python train.py --n_layer=14 --d_model=160 --n_experts=128 --experts_per_token=8 --d_expert=32 --d_shared_expert=0 --activation="swiglu" --moe_layers=[0, 1, 2, 3, 4, 5, 6, 7, 8, 9, 10, 11, 12, 13] --router_score="softmax" --normalize_top_k=true --routed_scale=1.0 --balance_loss=0.00359 --balance_bias=false --router_z_loss=0.001 --init_std_router=0.0132 --lr_router=0.000833 --n_head=5 --n_kv_head=5 --head_dim=32 --vocab_size=8192 --norm="rmsnorm" --norm_place="pre" --norm_eps=1e-06 --positions="rope" --rope_base=9460.0 --rope_fraction=1.0 --qk_norm=false --attn_scale=0.177 --tie_embeddings=false --parallel_block=false --init="uniform" --init_std_qkv=0.0409 --init_std_o=0.0508 --init_std_up=0.0586 --init_std_down=0.0586 --optimizer="soap_variant" --lr=0.00795 --weight_decay=0.0 --lr_head=0.0139 --grad_clip=0.5 --warmup_steps=200 --schedule="wsd" --decay_fraction=1.0 --decay_shape="linear" --final_lr_fraction=0.0 --batch_tokens=131072 --seq_len=1024 --doc_mask=false --train_tokens=549700000 --steps=4194 --dataset="wikipedia_en"
Below are experts of layer 5 (counted from 0) of a mixture-of-experts language model. Rows are named router (the router's row for the expert), gate (a neuron's input weights, with its number), up (a neuron's input weights, with its number) and show model dimensions 0-159. Each number is 128 + 24 x the weight over its row's rms, rounded and kept within 0 to 255. Numbers have three digits each.
After each expert's rows: a language model's description of what the expert responds to. This comes from a sample of Wikipedia text that the model never trained on.

# expert 61
router:160156156087146139096116150111152098170105114162154166145102139104098097171130112116143145156109093155134083157173124141113134149167157150109126152107150102148151125153148120110152156104150151154144115103145163091102087146101158151102131150100110111129105135101111146163093123156101136162149129129131147116162135119111104137115157097090101110130093093147117111115107168108114140136104139116098107111132139160087118114155148095110152091159164120131093144121111089104124154145087145
gate0:132138132078134120141131131146082110173135135113214137106121085137118148129126137160127155131128096159157097164121125122128095140144145082112115139089123146191138164151154094133175138156096117143155124144130113113129120096099125150079154112131137108153130128100121144146121116144122114116148087188134094154127104096120143144128123084092124139079124114131181147131117131113107142144136183123123122135175116116132142144182122104117142109138150118115170158143102116122134166155138127
up0:149097156148110155133114156086137092155119126151121142126087157152109121083128120118091106139123138121132139098115127116174101154129115151118136182118115113131104119094095109129175079157122159168107118127095159067131112118138142117142160110102068145126111114109141125105140106083119153171131145090153137127131122080140068103135135127165106132127138125115146122150127156114171142122158126107102121123133086076097120110146167177162157143119150111097145135119110115150143137101116141
Numbers in discography lists

# expert 45
router:158142163094160126104106147100134110196115106159181143152101153094107099148132114130137144141104094165142104144170132130093142145162167159106125161127156100151155133144161107117153142111155154155142117094142161105103103145101180164108114157106115112143104142103116151149098127163103142166152120130143160104137108134111084145117145101103105106106110103145109115123098167124117142150118123098102107118143139144098129128159168114086136115129149132126096127113110083096127159154092141
gate2:141128117138112154100158200117133129152120139110142161084133130102158101137097153133160127082133114160098124147136159154114140163144140162108166192152137153139161120114120152143124131144154133123108128126131132144143141162116176135116115143131104071103117135084127135087097140146182121125123089175139102117147139131112119111090118123118117205157113116130155128166152129142094117085119112123186101121088152129123120123156147126110141152132180126115073122116128116136134118143114121
up2:121100114146142129093120116108133092126119163142121090166091126146142144118155135106135134102096107114182143148152142105118107157150110099143151147111111153145177091100144131096079118167154085142086135142137116078118125108161126113112126121127187126142171134147176155126136097110162117147088119180133160128127131105138169105131195105140124130099097095131118114124149150121158152123138142109097108161114143143144121088141138146148139088112123143135122104136102133095112171105165155
Short fragments, election tables

# expert 7
router:160163164095163116117106142109137111174118104168149165166099155086112117163130112120154145146100115168156090152175135132113166145177145151098137139119153116154153128157144089104154139101148136143137122086140150097108091139116157151095108148110105109131111130106104146151107130156121129161157118138141153106153120121105088153124151079086093116112115100139112124126118162109108130136106121107102106107122134151096134120149161098088143095168156125122104149129121085112139163127081130
gate0:137123113143117098120105130128101104082152120131173156121115136096100120126093129138174169113079103115140135155122134100120141165134125162095126129121124130205103137122118121095160144156119135112139109152143125124111086108134101155108081150157142099139136181097124154110119086130145173156149128161132104130137138165092136130093176097137102115141163119136127146123172134146087152138126134155117176115171107145120139111151130137104145117168116092108101080107138082096109130107121121
up0:135115174171166093115124076118119148122080104139140143107096120126129153163101145135109111113117140141098136136131142129166100154124129151152078122098104128116141132160066113149125106165121116141123122129150163112143164111099159116142098140134108064110119128159145110185151119099199091130117136134126154141156144133160106157121150110153137120111105098144142107142130121126179107160126102130110117186112098104135097129165158146124158156111134150095135097136116120106151120106162139
Digits in years, scores

# expert 36
router:153157148086154112097101144111151111172118111152150145160098136084106090160131110128142139142106104153142092161161133146115160150160156157108130152126155108152144128157155100104162152106160149151129109098159165105114098153110157166090120156103120117129096130087119152158098125171101139158167116143142148105158132117094095144129153087112112121126114092135106117122095163105122140138109137113090104109139138151096127130158166119096145097149165132125096132117100087091135161132105137
gate0:155146132120170145115095099111157160137096140157108157131111117075125077136146149147112105143135147109116149175120151114159106129143127123138116134093112087128170113152125151098129152124163132134087135061130121101116145128118149128131159143138137112148162123142153102108079124142128100150142133118136106141179128119126117150117146095103168110132111108152160172140099142143152167117142139090104101086093072152134081108140155146091137107094113114108151132156102123116121185089130143
up0:081114096114124108151096121135087098099111123139151165154099137085103089108065115136127112132139120141146151114116170120129161121159121075102130097097137127143104139128146119148052138086124115168124164100175131151132103147104113166159107119141142114123131107130152145148137104129114140134168147084098117133161120184135135107087124181101137134159139116110116105111098127142102093088097107120130119133129112087174097124176121126086138133147130124140147126145132135146142116120117132
Mid-word pieces in foreign names

# expert 25
router:160145179083150125107104141103140101176114111156160161163088140094093097164128110116147151140102096158133088147168129137099173161165154162104134152121153111152156128146145110116161141107145152161138120105144160102117113149100153150096116154096111117120103144099108159156087118149107133159152119124142140104157138109103089150112158104109100114115094103131114128121090161109116136145100140112097103115135135154081125128163150104100148101160159129131110139124107095104131145138096124
gate0:109122164132126128144108142140147134167115142154148142153139132142082108142164122118139126114109099142142122168132114134133157104189157116107124160111105114166092166159145176120128134096141127110117089106138132116082119140120128166122155156097129115152138145102092124126129145143090083139114116132099136105126108104119132155134163116138120128088122082090196093115091181147163076170139163148120106138104151163137129131117120110128120148106152125083121163119108083092132135125079129
up0:084107126118135161113122142111147107109102140124140164152099117149099134151141124112140127118121172106157149154109169101119121119147130148111158106134079158134103132109132140161169145112129148130132101112121148154082134168169151102128117163130121113129131102103155115087147080172150152116132144120087107145135138124175098157118102098129105120168158143113098118133143150147113132118125127141101104136168085054129104164146140144085156098184101083152100151120141156129156114120159117
Articles and acronyms